Below are experts of layer 3 (counted from 0) of a mixture-of-experts language model. Rows are named router (the router's row for the expert), up (a neuron's input weights, with its number) and show model dimensions 160-239. Each number is 128 + 24 x the weight over its row's rms, rounded and kept within 0 to 255. Numbers have three digits each.
Before each expert's rows: a language model's description of what the expert responds to. This comes from a sample of Wikipedia text that the model never trained on.

# expert 37
What it handles: Pieces of non-English names and particles, especially De La, de la, and fragments like u, au, ik, ka in Romance or Indian names.
router:148136117132081175127134106141099119122141139128126111169151129134132118162144140138075136155139180104112085117134117111111108111102133151081134168132144109145114120168153124127106120147120165076103105123139153163127120104104101128138115119
up0:154096104137118110161155160130107122107107151095151143119128148134129146127123124096153095186181125155134122174126130118111130116147152093125109139219146096105139141135127119114144093105107130127037095120095144152118142090164144141090192134
up1:097117143150126137125160136094112103143160177082114097093108100141090119122131122120131056088166133106158124095147133086146114127145120137141072139135111101130140161156139167105167126141123137138175120123171172142109117105123138134141136119
up2:130119108112136146069100106144149126121094124100136122118105112125103140126136136140099116155155123135105147180135127102102110114133164103171115185141138121110121153154155177134144122121095134093151141151150106165148115148164119131132135128
up3:114074136072107134191142108120130077169127118102070105115140142123123165124115138133061164143116137114114101136163095093093115157106157115124117141161107137132157125139124088117172082105114098105129146110126111112106137120115127093122107116
up4:116087150151106117093103155116120104086136124147085108135178143099129122080114091114126114116142156096117115127149149079132136127086109129075128135118111104113115139106165150129138177138128090127122120121139150144098114136115149084115117164
up5:139151197115116128120171146144124141056147142163125132142127135135110115166151119130101160067138129096154094123124132148106140157070144152135113110118117086101132118150164087109126122132125088081154122162132140124086114108120151109103105114
up6:158115111087149097110165155142111109128084148072117134113121144101135149125119132131076145118105139138132118063102092092127150126175152129165068122173090083134133152136139106140157134094154123123161119125146116134145087136157164165130121120
up7:153077101101100122154147129104115126159166112136135113119143125119166168104108106134129155110145140134176117150154142142125136127152140144114188128124114140130121119144069118124130114138167180127100125106146073144071144107130131132153145100
up8:105139106110141124099095099119131099140177120107165113098115120106150098123118148129096158136138097124140131107144102153125110078112124103124163142131143089149095125129132142150134070135147175123186111161124116155133137114125148150075149108
up9:109123119148119122136154122106087109133124209150153126114130150127076117118153100149119158131137146109090133133111113158110142132140136137159109142134113095113136158124131112151141138068107140152131148158126125106100082131084145082123077126
up10:106144106122161133106144095113158127116151132099149122114154130103123188117172136104084099075106086130145140133121113118129137102118142101107145185199127167123107162167133167120155109154120143146122161147145129123122142126173110106106121080
up11:099100143094152121146134134128111126167120110082145110140099125119107120095102104118147099130155177101106130093154122111139118148145159150117129143121110156183114125136154140161164094100160120107120137115111079104114109124132084134117140125
up12:123137147183111169153129097104117115115139130141104101134117178136156100138093156169169106166162109115167166138105101096112122124124148119135145123105120167155147138110126121126138159165118119151128152168092108205144103171045150125147142155
up13:144178134117137126163130122152170129082109115115138108139114201139117166129136108151142139132147104111146096118104166135123181110169124121146108107112128128158139144099083095118110179148135153115116118149120144121113113187115117104096139112
up14:141153109165121153153121113152128125097152127157098157124105150139133124180084111155160123133139134112120160135119122139104125112131116135091104118116127106162146115117139102169116118113132143121145145117096063113124121063126143116150102171
up15:160144118143143113153160159131106103095170121130163114138140116111112142146142137101134137140137107088155125100173142136119099148135119133097156123148112132124088115132133107130113155084139124139184129113149136133154126158132110125143130150
up16:098106110173121125102144080156124116160122148099087128149159142168082106074100081102157151142150100081162145133157161077143131100101142131138133124081108144141114155151120158121115127118127123128130102138144137068146071122103162149123150118
up17:130107120171119161087125132153186111125105151093138135116118140137113103129138141100148162134152187126108115123076135135102133135121136115146113082121145092153114073106136146194140130143180128107114153168141089131150142129115125142115137106
up18:139170139129123144139151108072140080101105122116122123150158131149105119091144141102122122118118115172095161121115144130137169130148142117109123135131105082160123160144096182132158108126107127132113066107141115113157170118121119128088166134
up19:127099113128075127134159140117112152138102111115072147127114133130113124122162110115128122162160141164105095123116103113099133133106129175153132110152150114141095115165090160154156119100153128129169091138095140161123169145127125110089107135
up20:086100098097168143129158116135171118151162139161124108146173158127135123122108133135078155094134122162118163140162087119114104119112139107134121158142119071140146122108127066135118156123126133103096121156160092098121142082133131109150130148
up21:141157138158118150122118108138128121122164121133086083100156113106096158159137137141139112102142139122092151131132146105131099110115125101127129151098107139145147168176121114116104132151118105143142154149116130090098111123166101094177119110
up22:128114142162114144150117091192109130145088152126124070097109103119101102139126131117122123121158117108127095091149149173101138104128137148097093083121152111128131115151146155135125130097079159145120143126153116114133075140158106114161127084
up23:131122141117143097124127146096121120106103113169159160151143073122131110098120126146105125131160122129096120125129130119146158139122128125129099100113095119150127137066151126141118110139130145161138117096149145123151124119109104127130108099
up24:134181132119098111162116107140157098115102112120138120138110138136126105094147124153089126086127112102100114148113143153137158123109155137135108187163093123116103154141122122134124108079144137136102144151145141103150121166158114126175131098
up25:106195143143163161141116139096124091115138118168146094113098117145126085154151095103112123158158145134139150167129148095105138161097145120134144149136153138127129128165153120080136115103119132107153115127095122072137139100117103128118106119
up26:108107111125126146141131112141183144183130121128144137157110079147122124146121152154136143096124149134160135145133140126062091101105160136126170113137116067110137144159120098103120126123100131088149117141125132108164142176139144118092129118
up27:118140125145139116135142107154116068155143109165152077109129131148118124157094151140124145115092122159133118146122147123142099120109125162146127141142165133094114160111129105110127118124087163081179147114165166137064136125113112144111127133
up28:156152113139131169136105134142128086130142175155087107150156107138067123130110147169131132133130110125192097119104098114151181168121142094131092156157109151131138092122140087160103117144166142176129139139171130130121190119160118125122139126
up29:135162106089160157124131150109130143147143115152159127135137148145133104115153112139127173144138145163115135163144138104142094120116117128128136156161137116101158174112142168168137131129154106118119141133145101101121151126115172108162122159
up30:128157153162139144174086175145135092103110122087177134108110141108133090131144105151162092135135145077160091120128116104121124134120095108113137170148088115124105135143127158150138145165118147155171109154144130148092107131173111125130145148
up31:113138091128117089144142135154159126137184131138122127136170167130152135157123152160135104108158138133080116097140161149100117097147175154114132128107098111115113152138118129111116124123135196117111110155152134109135167130148106095110127116
up32:154144118127101102112086145128084105141130126166152137152169097114105125138143134086133151096139129158144128154100111132162133103116076163123119101148147133150152128158100094174124083143102176164142139136148150103124109097157119110112117086
up33:169077133110089139147143117147136129143144133043112121095075118103148089129138160099139120157129127107125118106129145105126153167123097150131108138107148125167121118145136094135176090114114158176122153150122100146136134157126132086175158112
up34:151112130104126109148099172098119100107112135068161146152141147159135126150115135148126125143112142112169145157117162124165153153132121133141136124140129141108131136126146127108102130113120125112163095138169112141137099096086079153099113143
up35:104160130140145102104135078105137133101139172114152124139080132122105123096106159143108141128146140142115149137104082124134146176117153145187093140169109145148131130111175129150155118104129150152131146169131159115088155135158180136099132105
up36:136094136150142133131157117110093150145153152137107105112116164123089122087124109120104162156140157127114099138134157100107168176132112121087140118130112124133116120122113142143115085097126167111129122145138141143117088113176115113150162114
up37:141147167158137147160128130088124133090177071165143156132169150144113079103148123154141098130121165145136096165127130133142139110107128117141177138121079104150115117128127126146126118142178107087123159160107115157127158139121111137128143111
up38:096112116110159129130123142103098158167098090141140132113137087115080147126106139145112159115159130108126170140109137099150109124131145119123133176127124130083092117144105190136157097127091096143129104170113145121130081086114129141102174121
up39:110122145138097121145156121125118147144173098155146156103171167122100130142123123154102128132131165067165145125153111111129118133157107212075128084157133128102177120118112112104080113164142156136113134124165072117117185133097138138130133163
up40:119148093141122111103100113096122148160150125129141159156116102147122122125104098125151151086131168123119119158111129153108096139110102139124135114079139116130102120105143131158150111148145151103126091086159107124135145141180146125097129132
up41:123150122137128128137146118134099150111146107146138130126115210089108124133160168157132106121136135133131138143107092140164143097161113146115124139165158120083119149151111163119161143156128114104125142096177162173153105150120089108157096113
up42:134105134125117114116160129140127133168083107135115115189105140114097135121144173149155103171085148140129099144121149157146139120180128169129136166117147142134129126163089122136119110126164137109114097150138107177077166105173147124185129129
up43:114136081207130129099129133150123101131104136104125160101138145137125154129123142145127122107138155148164145129129169174127121093068110145133110095110129093106133144174098101115122107142122156135151091166150106123148137142098149142148135141
up44:130124117112148118179097112166092149140128130178132192097121133135107136117126109133128181146113126128116119125131145093125136110099133123109117149119146171112100174102150142160096198140122130179089125156166124133095126101129158120110167115
up45:103127130119131125148149192112168101139117070133119135142148118110124081135109148144127157128157138141140107110104087120124139067087169148153116064102121131115138126156115108154164170128155109073169135103164112100096144096100100128139124158
up46:138120148137126147112113112123073139132124149133103159082141100124106084142101074168145125151165110102140149068123127113134115140099134130078114109119141152107164136105149092118150135070125125133133123157136081147153118164091074140114112137
up47:122138121109094114122135128143125062107181100138122125133120126100128144108102188159131125117124097160121095147147138118118141125084158143107120169117113126162149167125098086124076120145087087141101081174101163151138132130141142117158130117
up48:128116142192110148144103120135163142121120117106074169148129149143148147102158092102127162145175088151123096109143142129106136113149143116124150135121072154123096122163114125123107178090092104113102134126117124140098111104082065083163135152
up49:132119157116118142133131110107140095147114065132131147154109174084153115162144139090090157149116133121113106128119131141116123162105118139122099163141115119088123094116143146162120101103127149147143113137103102138093150143150177123136106164
up50:135102097105149156166148126120092123137091140115200161147132187116110076083145096137102146131140150101126116128147170164156113156120157126175136135115114164161176145142125091152110111140095154114153105131104140169135087147116158159097111096
up51:111154097154099118139149139077138140119121177082184106117112131099112146128106084125101122128084139075086143090182110145134140114127140108106125150138138109133090127096130123137142129065150180136090151111102114127154143143133132105171132116
up52:106151126156116118134145044117112141102110155133106118141161159100099141157139123143155145101076096113106128121131092112150108093120101144102146079130123107137125152110131112133139123131092088140101197138121101152137149124153109154156120133
up53:143105110110120105105174171081120117142133115129118102128135133142110118152164168125173093154095125154166122108149131105099125139098130101126148139132150069124169110121098141163127120125089099110153154124129134131132113126127105151162131125
up54:105112125136110135132096101134128094124167136174108110095156092136145138175135169056147153104163163111115116137132111104143097139118097140150137126111101131134127163164131064114111105128164136100084129132138131126102098111125128137135061099
up55:090166093124096140099128118110115111146108115152126133141126114131159127062146128109156125136114122101142122168150108139113145126070109142166142151095124124098073097121133097097160138116141111136103130138184099167174121091112120147112118113
up56:088086154102110119175152116133133168123151116149132149150108135089110122139129101159130130151124084117133144103109092110116120144128154111148120153151139109109110108137142120153138129112133184170161082132114144109138100123103147136104105118
up57:118133119158150114145129107134146110128142130180145127166113143110157142139104106127181068103133109122083125140147126153138101145108152143070100127126090132163140162157097126182112119167166126146165102175149147140103108079123163109151112125
up58:167137185141122155144154128135106136118173130141078121135131128127138117162111151152133119144132176154147126110146106132167152124144130159115111100107085123128116190114121123146195116125134135097106090137152128109118136111130090116163140133
up59:169102115163123097135106122158126132133145154130101085127088098135078116114123154116077140123162106094139131144141101114125163103125155160115119141136105121118111104165156078174148127133119100096140138082144155113147080124143115131099095119
up60:134118112099146172137137191141121173114081096136159114132085150112136144146136134121154127156134143122135138136128127107096047124134117113132150113121104155094107100143070143134134124124163113132119102132168135088145079126125139114127096152
up61:127148127100136115086141118158113105123105140126130122112119115144121137137105103135101138136119130160097099068162101165106171132109153158147139154110163106142112087126109120141107127109132164107149135133162169081112109141141105099152126095
up62:103130076160115081166131131107104178168113138121124129113129080151156104098120166061088119113098148152160146128132128160099067112110155151134152113109151107116126157136102141147176127166159154080135141113118111110115152145152152135120149133
up63:123148103108101106151168121136132149143146090119120142134141156093134098137149074132144071114169131107131122123120092164109090134138123129122168118112116103152133074176141111122142135138107183108093175159156144147143130105109109110161138151

# expert 49
What it handles: Inner syllables like ov, i, et in names and compounds (cardiovascular, Genovesi), plus discourse words such as However, also, but, very.
router:129112123131128147145115127147130094132139140114092106077173156105141119136156148172133102169115175157172123129108150122106100122169158138147139146119117129143118115117099141098107147108126110130093126116148131124155103137098173120127113128
up0:146117146118118147137176113154128149112104133136155110125107097116177106136145119136147124129178121106161113139123147134135163140124111166123129144112101130112077135115146127129114141092115097115108136168168126124149091143126134134137166086
up1:128153127138147123112114085134121122143102084141128124145165113174134107057119160153125125130107125127101146181104093151134142150131157071152121145090137107086113159109103133119086131150152135154127148174134182121141169124160140141157181124
up2:146127113172103109132148152105152142148104107108144105144146110097184120165111126143165137151168134133162158149166125099086150121152105140161113170156167120150086117134112130147130133116114139156109166140121115148131120115136121139128118135
up3:154135109152130139152129131153167123090167144109113104110140107126117148141169099128081104116193100163117097144119108132121160124104144116133139140145144171155111092095146177113139143129157135123145127122167161109123147135125131124119088123
up4:164131137098112128120086133114133164101111144136165151125133133095114110132133143139103123096120179166116111152139145181099122127135161156135110110137108137142165089144125116107155119095181139141125133150140134122144121116166136143115154146
up5:096118173190134143137170108134144147159126128179131159131117097099093115173131101135071123125133124127118151108107117106145111127183151142125108112128137154121149147143159124123117117125098129158123161147116076126150099065101145093119112127
up6:144114154144120119118162150119105113099170117076161147119146106129148151144128170099134129151120111128110147154103111122150118165156126170131089111121144139151125143151092134097124124100134168122106073128130130180154083065151144126103125168
up7:103097126141102194140139106103117142111140132130126167150159155125167122153121109155144161131146106129086155118165134085145145123083134120107174131138149119103145163134124148159150184123134152145100094146138093095129156149125079103165086095
up8:144117150134133108111150130139115150139174159099079152129109134135145116137124180101126153149114127146133136175126142096176130116155115141142105123102129127107129163082112106154125103109193117145127131096138131149098121110154107155115150142
up9:111112184130121103159110103153133095118114140135170124136121131093122175152129089126096119135121124152169132110136149141087186126119102087143145177123125098131104120113113139095125137120123147133148115117101144126125156117126144066123146155
up10:112125169111117106139175108096111128148111115105134145147150163135101140109148121146145062114162149126118114107133123117086140116151106078130107186135116135118144117100108099120136120104129173119110095105125167152145110183181131115188142139
up11:152101165100133147111169095071164116175106084119135114119134140107120138134136153122129154121121134155132091124109125125132162131124145104155147135130108103135132128132108116087125123133148095102165117093115104124134125159115142127105143174
up12:108153108143112155140107118159076118080118133151104096093090143118079120114135151098136124107107116157117126136115133119105158114131151149145121115159134055161175127154111129121148126128118155083103144154117127123132149171113172183145133126
up13:085073127110120132139162106111119091122116122110107182143186164126159145102129182123126171139107140127128118068129135110139098112110102166109122116128126115120144138138123105109147112143135151169147148133131140134147098119108147150122125129
up14:120085113099158110168159111114125119112148124141090110098109160100137111086111102106101129121116119117104097165116134128110133146084109131143075111119112156131100096166085122141094147108144120198146087099138114134119081130129124091139123152
up15:083119100110147109122138156129113131136130147096127127111123134194139127125157127127123108152119151136092130116075129092111144157147125175079126100094123130150163090091131127112107108121127184120135120149097140122113142132113110153125131100
up16:101100119168119157141149131094141118114135123085119124165133093122098055127115146121110114133118133101150097107133123161098135109086145125102103123135143141141111155151088167151135090122123151132111119145100138063130101127120109096099139115
up17:112133189103107129131132173107118116162134131131088137151113111118124101122118120131140116094124097103132101137120100173149155153126153161150155147100135118128147152128097114122133104129144174174186126132094123107075141153160115142122132104
up18:123106111127136131160132130100117185168150122131121112123117105122123109146119118098122146101152106110149113099108132178118126150112079173110129152114098107106145110162141155103073094111114114116107153125124117123127099124109132102127189094
up19:117094125109128100155161120092094143161125112103102111110141120111125108101090148129152064107115157109117162134102123120121113157107099159109142125136079130112114115109127099121201126116130121126133137134135133099153129133097093142140137121
up20:096166196106122163149138096117123134157163100150135101131124100143074134072139141129111116122088106107117142123122104101150128138116113145104180149143087129113121160117140115135093153121085151118112124109143126121097114109135142114137123127
up21:113160169176100117099147127118115103136125121137074135111122119135148150147153117135105132136108086089101141135131154142113153142120164155119116150146098093099171110138136110110121105140147087087151117170141107125109144134115182084116130127
up22:115105126105101106117183087132110104098125145091168126106156125129112106156175130138117173129188126131125097109116147092100098148103148141155136143140116095128148116122124106154094078178115085150132124145160126136132129119107156107095098153
up23:123163137112142155078117153176125139087132097144113108147135123112103124139091137112098175137110102128089153134168132153172108120141167129101153138126138139090114100097112121128075119079112131135138062125139098135144076120135162099102111138
up24:152149131121108144113139097085170106121131150111159090130143109122090153155159123128124111175162133146121141177102164108136179127125129134116137102122098126098131153114139111155157130140097129122086133116101123142174137166172111118138119096
up25:129136114116109153062156120155101141128153155121128143106095082089157072136121130089120094087104125114149104105156122127101111111147123109186164089142145141134085105133111132126153126145151162146136100143150062133093123145147108121121072154
up26:101073144104123103115103135123095106149132142120128130083166140125122154069117146160128165118110163100132095066120139093143146115129132084131118148153138184151132166125157123112100111097154144102113151109136142103121116170089139096167145098
up27:129116116155116180110125101173114133132124169117101162121076110136121098148125100118105142148136085177108150099151111129127115140094095145155101145154139147148141110111124132132135200113129119156165149136145122135106137142105149135110157112
up28:151108098136136122163086103121114116138122164139149109088136147121156083179148142128127133150125103119122140089131153123153135140151121129097133129094140091134119109136098113120127117133137149073106098125155130095118146153093144168130099160
up29:138130125151127119123179136142150121072131133156080167111111128143135130128124121131086116159142112161072132111112125145119118121145134089174159176121137138154141141104122163130143121123142145177134101104152147113165141139147132157145144160
up30:125127144125131114143082125141149134121132092140133129089117133098139069194138132163075141090166129136106120133114127154091140135147131104146144103144094116109146081136116112139146108127135132145133169117118083141164113169148165144157140121
up31:109142130135152126122111142153145156106114123117064159168146110121070128139162125151151140134160125100136161079128125177117154126116133153107079127144107159151111118163133155144098136102152141143114118092162045150111142109159129202095115103
up32:157109153142086148165066136109086111111135110106127093095125109100103092163100157125138125158136174141119147141153146125126098105135139119110158133147154145139124110117118109131095116098128177144154130108135082109120130139121112086115147143
up33:106173113148093133182142147125090140123076131124135136133147111145129109137144122131143153119107133107147158169127117075142151148122126156122101119105157112143125127131140120093112160124120132163137129104134111106081120182139127104111119085
up34:152137108092111088173155137091162111136129125132105140122122142161108103091102099098115116069152159120157087114119123111125162103099073118146125150128126132117123182103126081151156139138137124150136143165123163147139137098139140086110110099
up35:129180097164140129119158133129101060106126131137122128107134137119127118107114111110119126184127153138110164111129148096141136150121151088122126155103094163148092143097091119117124132128162169143136091149113140124130135140137092108127139135
up36:163103117106120112114093118153155116084158154148126148128157122134129117150146089151134166094099108097142105110079147107139127119157131100127149110158112157119158138134081162085157129188119094115128142083153130154149153138120151092101118101
up37:119151109124177174146109139129106098138111116139125118115127118096107144106096128086117107157153151143135155123097098132133158174145167114127129130211095120179175104098127144109134123088141129149124146142135104097121140165132154111133134088
up38:149161173122095147134101136088131119122152165082097130117140123124157160154120149147184090106138171167093133121123109185159133131142153145144124109142116097144174085109080155162136127097129141127169150113141101154083140099126121116115142124
up39:118154122163159120103147140094138131177147112142139103137154111092121109148182098162110094099122106109146155113110108091118074106128139153101137141137127117100153128080081127104088119151100091160119096113149152149115126130083140075135132155
up40:133087150147135105182113121108152128135099157120145145166181160073093144157088145098103126068174124174131135131125115137130077130113113168132145119106106146122127113109150123157107121115109107126178146160144090108126116164119121137112141135
up41:164184118110132063120116122122154166115164117146145134150103136131111108117142138142100123145121095101103175154168129105149130104133138109144112087152098111176125136133126124151104113133163123161118098103103145107123132134117087174108179079
up42:137125118151082176122143131126104157145132169144154143113118143118143114135145134096150132137157093146082087156142131136147133133195120163145112133163155144128126152146121144090111100095138090108111126137155125110153151095131133128154106119
up43:111099104128177110152180184161095150121104148110140133149155148138099136128134058170164130136166150104148140121135136091153119138141166109147101072128163102117085151127132172140130160109153151125097146133167126093130120096129103112157101166
up44:153146146095112187132176157156089132121169113172131078120159110134136154119114075134148118119081141084158136109143114160092103140149176129129121136142156125131078150166166103157105124157141164096174136114142112153129116147148123179149129112
up45:097139108150101168106100112138132120152128130153137159114145144131097116115127107131150157128162157083165140147111134166173109107134101137160184120139129115131108145172122116170126158117139131149126103105105144160118115144108138134098061127
up46:104070136181115155098111150109143171126176143115095129102140108145120129121082135137131104111138146111112136126149101177116131123114177119148172191099152105122116153093105136119131141093125129146111063099107086087210166168126116145126135096
up47:147157115139183131159156117135151161117119141131131119159155143139107151080082153143095127105109138139142151113120140123155104132166161119087155154106124128151118154137112134160152107124150147094141104110107150117146142162157136105157129119
up48:128119100172109129142097148113100135144132086136142130132179142121140170145143154147128142091127146142133118146128107099137191108130109137117123165111101118109164121128128139146151143109127156119128155101121133110156093121131141147080093111
up49:104127114110105135163141079101113139138162126127081117112180127117138111140127143133137193123114119117117116115122129125132097140164178136172134129114123155132119158108171103079119133120163144078139138142114073111080075123172152130124150122
up50:139129153129131103152108146122112098163149097148110136102117178103125158151135156097153111139140122139099132153088128122102162100130115133135163169121116118156133136129097134158128167108152149087079097140162139130120120127092125100159149168
up51:123149173164114116123135144077096099131148104095143146087147121118145101129098118149117102161099150129121124108097148109124142181146159133142141114138117132107156133144108130148118132114144117118171125089174120127169130111179116150131154120
up52:155151083122158089138135094097139079108149116089154134140150142116143097154149150135133089130132135123132159140076178095157183081118108113122155121107146117129118128128171180117107138112168130092154113135153098080139121171184107127109131106
up53:141114107145166141172122120148130093086151132144129128122149147137144094124126155125121144133099143168113159113149121105118116140115137083137161135165178168095100150129152135160166146113108121140156120058138142146129111100110145156119105108
up54:120134130136155115132135157110132133166135133060130114077134138092147149111188131107147103115122161133136084084117100104123164077124138129154190102121123133106114146159126119106117101166126082097098157152102157154123119165114137165141127105
up55:115132130112144119116122155105108114096152129109116110149135161142102148185170131128125101067126131094167112117105109124117127105141153116172115149138109111113163153144139117131113163152126090154104140119129120152089093187134139100148129109
up56:147104087128115118129130142116169128139107129132141148062130125132147116132133159130134106122124131150094125158089101137123134145079124154157124196141157149118129116122121094110113164132140144101114136120103143104140160150152175127131129162
up57:125164124113129173088117141108127108127134096155164155096130140185217131111106167139145143122097156088120153109081138157088150121103131160157115123128140144126088122112103109124166163133130136138149144121156116138123145137111160146127176159
up58:131127077138113133140111126105080116128157151139168128121141132166156115143097171128120134148102096169096140134089130170165118111127117163154136124168152148141153156147132116126143089114124112102122123169097141138096105113124100139100186142
up59:153119107111139125100142147105155084102174112108110130129163121153142142092126124104135125113142136145161162119141134149116127147142131129138093153115151120167142147163139174134131156124152123134067117159181133117168125161134130145136143120
up60:106152096161091142139120135089119118134111167126157154105141182183120148157106130128159151127092104200098131134113126140093138113192124138066118158133102138147120144127105122123150119150087151118107105123113105159136116152113173135109121173
up61:152137136151101105098148097137161172126122109182153134089109146145145103104109139118138086119124132124154147139125151118118129138125120131113125120135086071132111121111130132113135113079092137113156094148201070158144134148176117131119120133
up62:142121109105147164131109123116160143140107125152119131147130103124132103176118135081155099159145133178183128132158099126149111100136145111138109153115134146088176149120141091112195143126144156145139144092129132146119142148139122120131153129
up63:060126133145117161167145111089121142141134139090144108111092139122119122133142168132139165165134074173151148136093161125111129109133110091123138102192138114089116160170133151118134149088077178108152079184102114115123126137127147098139136125